python train.py --num_hidden_layers=20 --d_expert=1536 --d_shared_expert=0 --router_score="sigmoid" --balance_loss=0.000104 --num_attention_heads=4 --norm="layernorm" --tie_word_embeddings=true --init_std_qkv=0.023 --beta1=0.95 --warmup_steps=200 --doc_mask=false --max_steps=6084 --dataset="wikipedia_en"
Below are experts of layer 11 (counted from 0) of a mixture-of-experts language model. Rows are named router (the router's row for the expert), up (a neuron's input weights, with its number), down (a neuron's output weights, with its number) and show model dimensions 256-383. Each number is 128 + 24 x the weight over its row's rms, rounded and kept within 0 to 255. Numbers have three digits each.
Before each expert's rows: "mostly gets" lists some tokens that are sent to it at least half of the time; "comes before" lists some tokens at least twice as common just after its tokens as in all text. This comes from a sample of Wikipedia text that the model never trained on. Tokens count by the router's weight.

# expert 3
mostly gets: " •", " Location", "See", " information", " Total", "Personal"
comes before: ":", " |", "=", "==", " by", "==="
router:083112134119151153146142103127118142092112124094147123149151160093112162156120109128116131112126144132099074112128145071128146188139133103109134129161154127143158100141145108140111115172105119188143131154081116122158138123111096125153114142112134141120165141120104152128111144085110130108137111140117107125170106130137167143132159121097093062095123109105115147134115142127130075160119
up0:118154139104168106135159170128092095131106124145122152139128158097140096112193134112084144139142115114127117135128113140126158134143110143109085110182088137127118129131131094089147118112138146120095123109122147121091104154147103132178116139139130074167119165172108141100127119130158127143091114120125167093112106122127093147119155108123167121162106127124140145135125109096089156144117
down0:068114114109149092106117163130105151123113142154129143160128134131105165141099132096171144127141116127151123172086129160134112072129137097145125156144138137125133174142138091169107165089103102121103108107147123150125131123136173115139112116120174080143163123089125151153128104109154136136121141180123115114129136142130135136133131140113129118138154135144149093095095139113155089157140
up1:174150134130119122193100123094102115164131152139118160133144133096133152112120089108079154110094130101192131102131119138161128129142110097128136121094123152132102141117111099116145132128087141119116126133152127110155152107113113111144122112153184130171119086110097154148098120167099126146121109137120093113149119130127101140126112157096117132106112097145125137109110134104135103144139
down1:127125119130116175099142104146140145158101137168152125090123124140157113152179135120133136104091142159093157152161132110150090078150117158120149116182095099148124129115092169126134113138105107145111138157119123096079141136109094120121113112131127153113142173121150110143144147127104142129103131122144134151144112167109125134131111140145097129140110120182139147105125133155109159174110
up2:119133106142143119148149099109080087153158149136095134158094185149137166122124127158129112116110112120139176129103090148109112160114118112113142124128105146103119133141142116131131147079121137142131101161077128112124140123108147094153095160144136126156123121120139184144118126143067123077128147145155114144119184116129158154106134081137108130116111146103111142135105141146139136119089
down2:144106183101115117125123136139154118127096105138099076126132122102150137105094134120177121118107125182140117139141108115132106116094102134117154121129152131161118147119137137122116121115154129136133087104112138049098124122102097108102219134126132135147109108159119154136115106126156140137162100124135127097117139131147111131089143139101173155118121118107137141111104132140131171132109
up3:135166136125130125133137130131134129150145142130072086073069138084164088161118130119125095119143100103123134085161146178128130133154132114149122166080172101131163150099102139151165133140109117116095130128141080098126114153107158110119163119079133158172180125134115118138123123101111128140121113131141149124097110163117138140114123085128152131132118112111100096130148136134154133174171
down3:128087114145165118094093114158168143185108143126132172157145149081089101177106109173120153126127148122135168132105093049117082139153101074130141127157099125083128156176133082110134142120135132167132121135124150103141138128122142101161119109088145168144124106131121180114135102143095164071176136092099130163140146182127138136113120107121092100143133102167110131111136140147145135135154
up4:118115108171124097115108149120170172139120106137125129135141145076156146145098083140100130134115145145121100121119132084153109101124113052138115134158160100105107144132157110097143170149142132122104113155180148104122100077124114106113136119085107159125118108155103145167110086132125120131084146158135156148167113095120128173168121137115148107113086146149103119163149105129149159151161
down4:116146124145146145125113143177131068115112125095160116105137141138120094147092151116137131115145144124112121105135116098098120140143136151134093075159138104111109111122102132124145152164081133143111136099137118132128102174136106135107120117104104161155151170141138110075148127145117110162129089108158162159131205115150117137140154147107100125170131114130129101100113127136175142130120
up5:157119077140078141115110116115147127123139132147111142119119140135115167158147133155160145133089132113118118135146122159111136138139123121091109119111122135090138141120114113141153130177143140138098143099090129108118100121111148122106171111137165159160105146133148135123086132144151130165094150163152119111145129136140142153167115140072145130119194175114126161150144138165129093159085
down5:176165167097154112130114132133118102118097154108147100081114138109141141106137124174148119085128137143127127077128108107122101128171155112126119161144088173135147121131128094069170138146102113122118134175148164118095131124125138131106154124126105147117127132109126144155134132106113118160107116094126127133106108107117133113143152108137164149144143156131133162116131156124074137151170
up6:133126132121099157101117098109149148153136114148122106118140109122099141142162170143126132121133136092116114145124152081141090125112127131080121146126099122121105119128098137148146128107112117100135173094074147158131130105098109143111105113095150121141117172112144094123139137118147096127086102135154120104106114157148118123103178128135128132162147152134120100105102140092170109134115
down6:082160111109133108107140159151130140097122103154118088156160146110137104158123140120153136184110099136162134108126144145089118101145148132122145084115130131168073201118127132152085162138145143123092183100082108136137099106133127090135110115159128116108104144114089157079123102132141121151123147149173142162125160132140160136156122165106118158110119094127140118106160104136192135154132

# expert 2
mostly gets: "%", " −", ").", "°", "′", " mi"
comes before: "\n", "°", "%", "5", "2", " The"
router:115127132112120167169161156122124108156124114118097112177092143099154117179139122111148127136147149152108122109125084126129145146123141133149112116141208128162134083130171131114127139139101104123108144120150130147119070111138173145156133097120132076129105162134143120102125133128096124135126119097118072118115165100137136129105161112129159119122134120123101111080124121112097174147141
up0:140129099153145115129123154085115137130175153113079156082128169129108097123141092082133123115102055121158138121154131112103112140139124092168132143139115106143182172095111129147117119146086125126128125152121120109105084132134137162108110139121125142124102113148134113140159132147142122116125110162132147141148121135145104144170155152145111130132120072134151122101130137051128099108148
down0:140167081117155120128121112155154097128110130134097130105129059171162108113135145109116134140173124133118073096125111096144108134138117127153147105168148123141115124123153084141164143124135135124099090136114083140122116120162094143078125155104114150163133109150158127129125112163126174088178122104120126111100116122129137113115106127157151109103094140121082110131157121089167104123151
up1:141084140166123129120148114146096155143080124103136151101153180138137105098125123133093130114126115139158137125137126097151105096126125143103150142136126142133120127086130104125097118153100122130120149141134122137138128063176155168093136106088123163146095152120108083134132157131135154163145111103126126158127133112129092152161146145106135121092130161121121179117116125147142119115169
down1:159103130136143147151087075113126125120158135187171109131113161128147093158124107080123100131132140088130155165093140142123130122100162122087168129139119143124136130108171089124159111124110133109122203158110156137140100153113120126101100104161150120074136114124138127126114154107107151111147153137104163153134158153129071132153139114138117104121136144112179125131091128165131149122132
up2:153149064155161121132126124131149172117094123106143146111126116108132123108123117130152088107114101169142145145122099136150172092092141126080171145098115160134116151081117168133132136188100154139139128119157140117133162110113150143110150108127116093135116112180113113148102082078145153067130092134125143123107118108159160181127148113149150121088149136098129131125173128161111139110128
down2:128113121126121133145094161122075089123170132122123151131161143161153132128117119112117184135129123108177126132103165130093128105105105121111078137089135105118119129117107141173137117138194136079128088153118149106124129135144134158152100099170107154119133146149167138119130148130150121102126119127117133151136134118101075099098114149128115148127150164137106146121169191149092122117099
up3:137149132164102166148118139135151130110094141124163065141094141139123121108153121154157122147088142120107140102113132115115111141157100166137110122109131109167145123106141121147152144175119133132144097155069103136130136106098108121128096105165089118085142177145147125143098085140104119096131112127118107145107106131117118065164119142123161157147092097129095133172109126130153139093119
down3:090152139125158135187116101116153125074159122097132122132118101132120116144125149115135142107136134091140137117100136097086115108141165188124110110086086107145133181106121121121123121154112145134088131112127152118158150123143124164144147147144154129150112094116121128116117129141142195130112124183104106138087155120151145103131132126116113186162178120122188128106162159102151101097129
up4:143094123103114097133174122150144119095109122107137141137151125132119138147086142111102138130123115135112124155123133107137175176115151105147098143083120165110124104142120131128100111130115178170120138125181145119161142131121138122146123142083145161131170127117116126113108085140139121095158126104120109096140129102137116155145112059111110146125134129080160124111149124106118119126117
down4:137081125160139098135123122116090127126120165115123117105104170044142148115110083165121120091142150138123117114105145114137148159128143142126129112122168148153106142165074147106111140136122111145128129119115127074133112115121129129119155142090146148128159097084133134105145138091106134151140099083123126097143115139140123102148144136157162129140161110123134141134118146131139121201088
up5:128120107114151129139142128110107121136129139143104152124112135116150119128134097119117103131142111101095127129125154107131105131103161157114110160146117121140130131132118119165138107132129098134168115117112090119160123101102102171115114097101125144163084144130126141136138085152111139085087152125126122137111141164165129143133121152117128121099133096096119130118112111115099139108130
down5:080174140083178122111120115108108105171110109113083137111127111101155112135126107138076160106112135103131147090119126082098141124117113089141133127168114129114150160146107159168189094152134128142150137140114091141112088147174140107117082164108148175110083140148149118126126140115132140146176131174116116138134184131093107126118147112145106151133152124154150106148169152138101123116169
up6:135136147135145165121153144110127095087160152113121142127083138097150170117100126159097144132120126121152128142136143106114123158158099104114124120160137149101113056201121092120131116163139123140101145134142115148153118161165124115122117125147135142147139122075110115153155141104112087153143131096131128109152166130098145163140115069117148110183149162141124111150138100142133132132131
down6:139133161145154155141101190153150137126140104088094130077139108139138102171159165136134070087121139106136092137142126165151123133131131126113096158133103101116145139153100164151159107146104128128151113134118166099175080110132140144139162148134111159111110149114184172110140138111102105136126144129147143137126161119101086104119096147121146155126148154105144149119181117132129107130139

# expert 0
mostly gets: " was", " be", " when", " as", " would", " became"
comes before: " the", " a", " be", " an", " his", " not"
router:109137123151127091137102105138087085126130141157131160125121126154124108105115131153107103111111159111133111132121101107084201162142162143101138138155134090125146141147122124116111127178107130126142124121114103159103132100139151103134160111160143078149088136128128105106123131110123130134167107146153114137107094109134107160122132127129109135144110120138129127184129098128137128138100
up0:157135154169108128121167117098138145093112135139119168159088128143137133141137128089138136145152087130145122065105105151118140193115128131145143141091121093083145108142130111119088148133157157141159123077150135147097096144095089175121127123148119138142097132150155082160150174128144111117154118115180131113128153094153136112122143111131108099142133108154156159121134100108087134099124
down0:130147187144147081141102117144127169069109112098101133164114109123110118151132092165105109097118135142153129153105139118140099144128148168127155161119088157117134136118121093114120176114143086142191136080167104144148152108116104137126112128152114104097138070141147128164117083142151124164157141110152139113198118101095110110079138124136100153090128128141127160169136142157093110120127
up1:133147177100139130142145150124173124168149114126161150154145145124146162139144063161089142123107086119125125099125108187173117129164126113152130134161123159131108120092122151149121134109115090121104149124133141150136118110156132118153119143168110131115134090112106138149168140114092149158138148132148114094130154138110136152120128145145148131055129089136129098109152145098135120110132
down1:136152120112112115141098157151097103143091095114129109174090126145143127113156134096096118150156153115124132171138083119113116113151088157122138143152134126106124139143128088163109134095161110114108115117136159180119150166108129161100117095112140128133125125086127124138121097056129134122111197124120081111120135094143162095124148138115132157061106144115147113110117138119095117115108
up2:113100154106139091150109130147140150145125129103113129132133170139080106095096082172146108149141168148150112113163113140132138114126129153089151097149123140119112095083140141174122109149083097150092157157168130128174159085129104143096137154184155132145142128145142149161141129098121140110121120122128148121115147095093149103085109122122139104116112086149108185081101125113112086100117
down2:106120141178113136169121154119106099176148117091074136118157188143108133138092092148131108168121116108137141123120152117121096097098113132159101127132136152156126160091133137113108154159157128092132129142130121100155112119125130128134199128113143100121143121133097116119133148122120123143112146149086133080132122103160104071120108118107107121145135125181120144140129122124123125143158
up3:117162148119133099089075113148145132114141135126131160166086104199101095137151114133141079154124147154117126137174103101114145121092123145143146112062176134130126103145076150153139096184157152101097099124125126104102119098132147109093147089134140137139124091141108132152126141150123131128146124077142132107130130148159135172115120160138158073074120151094113094128153110129146163131079
down3:115091120116128121136150106143132139180156155121168110144118130118121136119164100117138167129099132134129108124127137113121071148121135101120126120127125104108110110144136084151117153082111160119163141112168116187116184135133092154166124143122132138137137117144162120142095157163105133116098126101127126131104165130108116110130142144145125114141091151181107113124169179088158137086124
up4:140151101113119131138149152136153101190154129148136143133124109122138137188102112135142109138130134108097128128126125100121159127091126147129130118112106093148137112139131112137111124151145075162137116160150084142129136106128101149128147147150152119128118116109118121147118109123138125140094119110160091110131129128141129107100166086116154109134107148101165114104135151157106118143085
down4:118116129100155128122133123133123133088114121124111144154112151109133151098148119131139151149149101142143125134143119160098071127144131104138136135109116115134138136093139127125123138141085088114108086134138108120097121162122110100134126151127092145084172138110135119108097148189091141142149128098147120136111119167074179103149129113140163148111132163110146122139121144164120152110144
up5:132104118160151124145142155127123098177165136162112110107125124104103146146175134126127129088111073135142121182144115121108106149182117088132141104118112144112136143084113146107102156116177148116114112116128154121067115110093147139087120108110131125121143121117114195126111095124132119078127144104141121119113088099139126142126105119147119122128070086128152105149164134133136149141124
down5:121094089129125097106151152089172109165095146149106111137141097116082112104129095077117076150141158150134106131103142162128117101117137137136168145152104145126131113082188115121133186148151134107138133113107142124124129146102068145112116094115083114094146101108131160173136111119095166112100136136128131132140127145132089089109107112118108140142133117165135152127094145132167112102159
up6:085151142158134095091123138096150145128152136175122132109108132159125131114094144129149158150103125160112121179161122144121140117089141144098168137105171112144100076114110121122083141100117108110089120136125163143114134142145181128104157136108112161158117144128104153118100141147134134157102129131140133143139134109095108137097172096169103110116123141142152115103157135121129165087171
down6:138149151138135140112103162137108133162100144140106136147145120129089157149115105155122129192149146136132134107128092134136132123165119146132116171164149133121141112143129121161100111125149104160090097139141148127129119134134147104109117120142090121150125125099138110127116138069148111127107168132095140103168161135105121161098120105118087083138120105153193131117124099132130109123139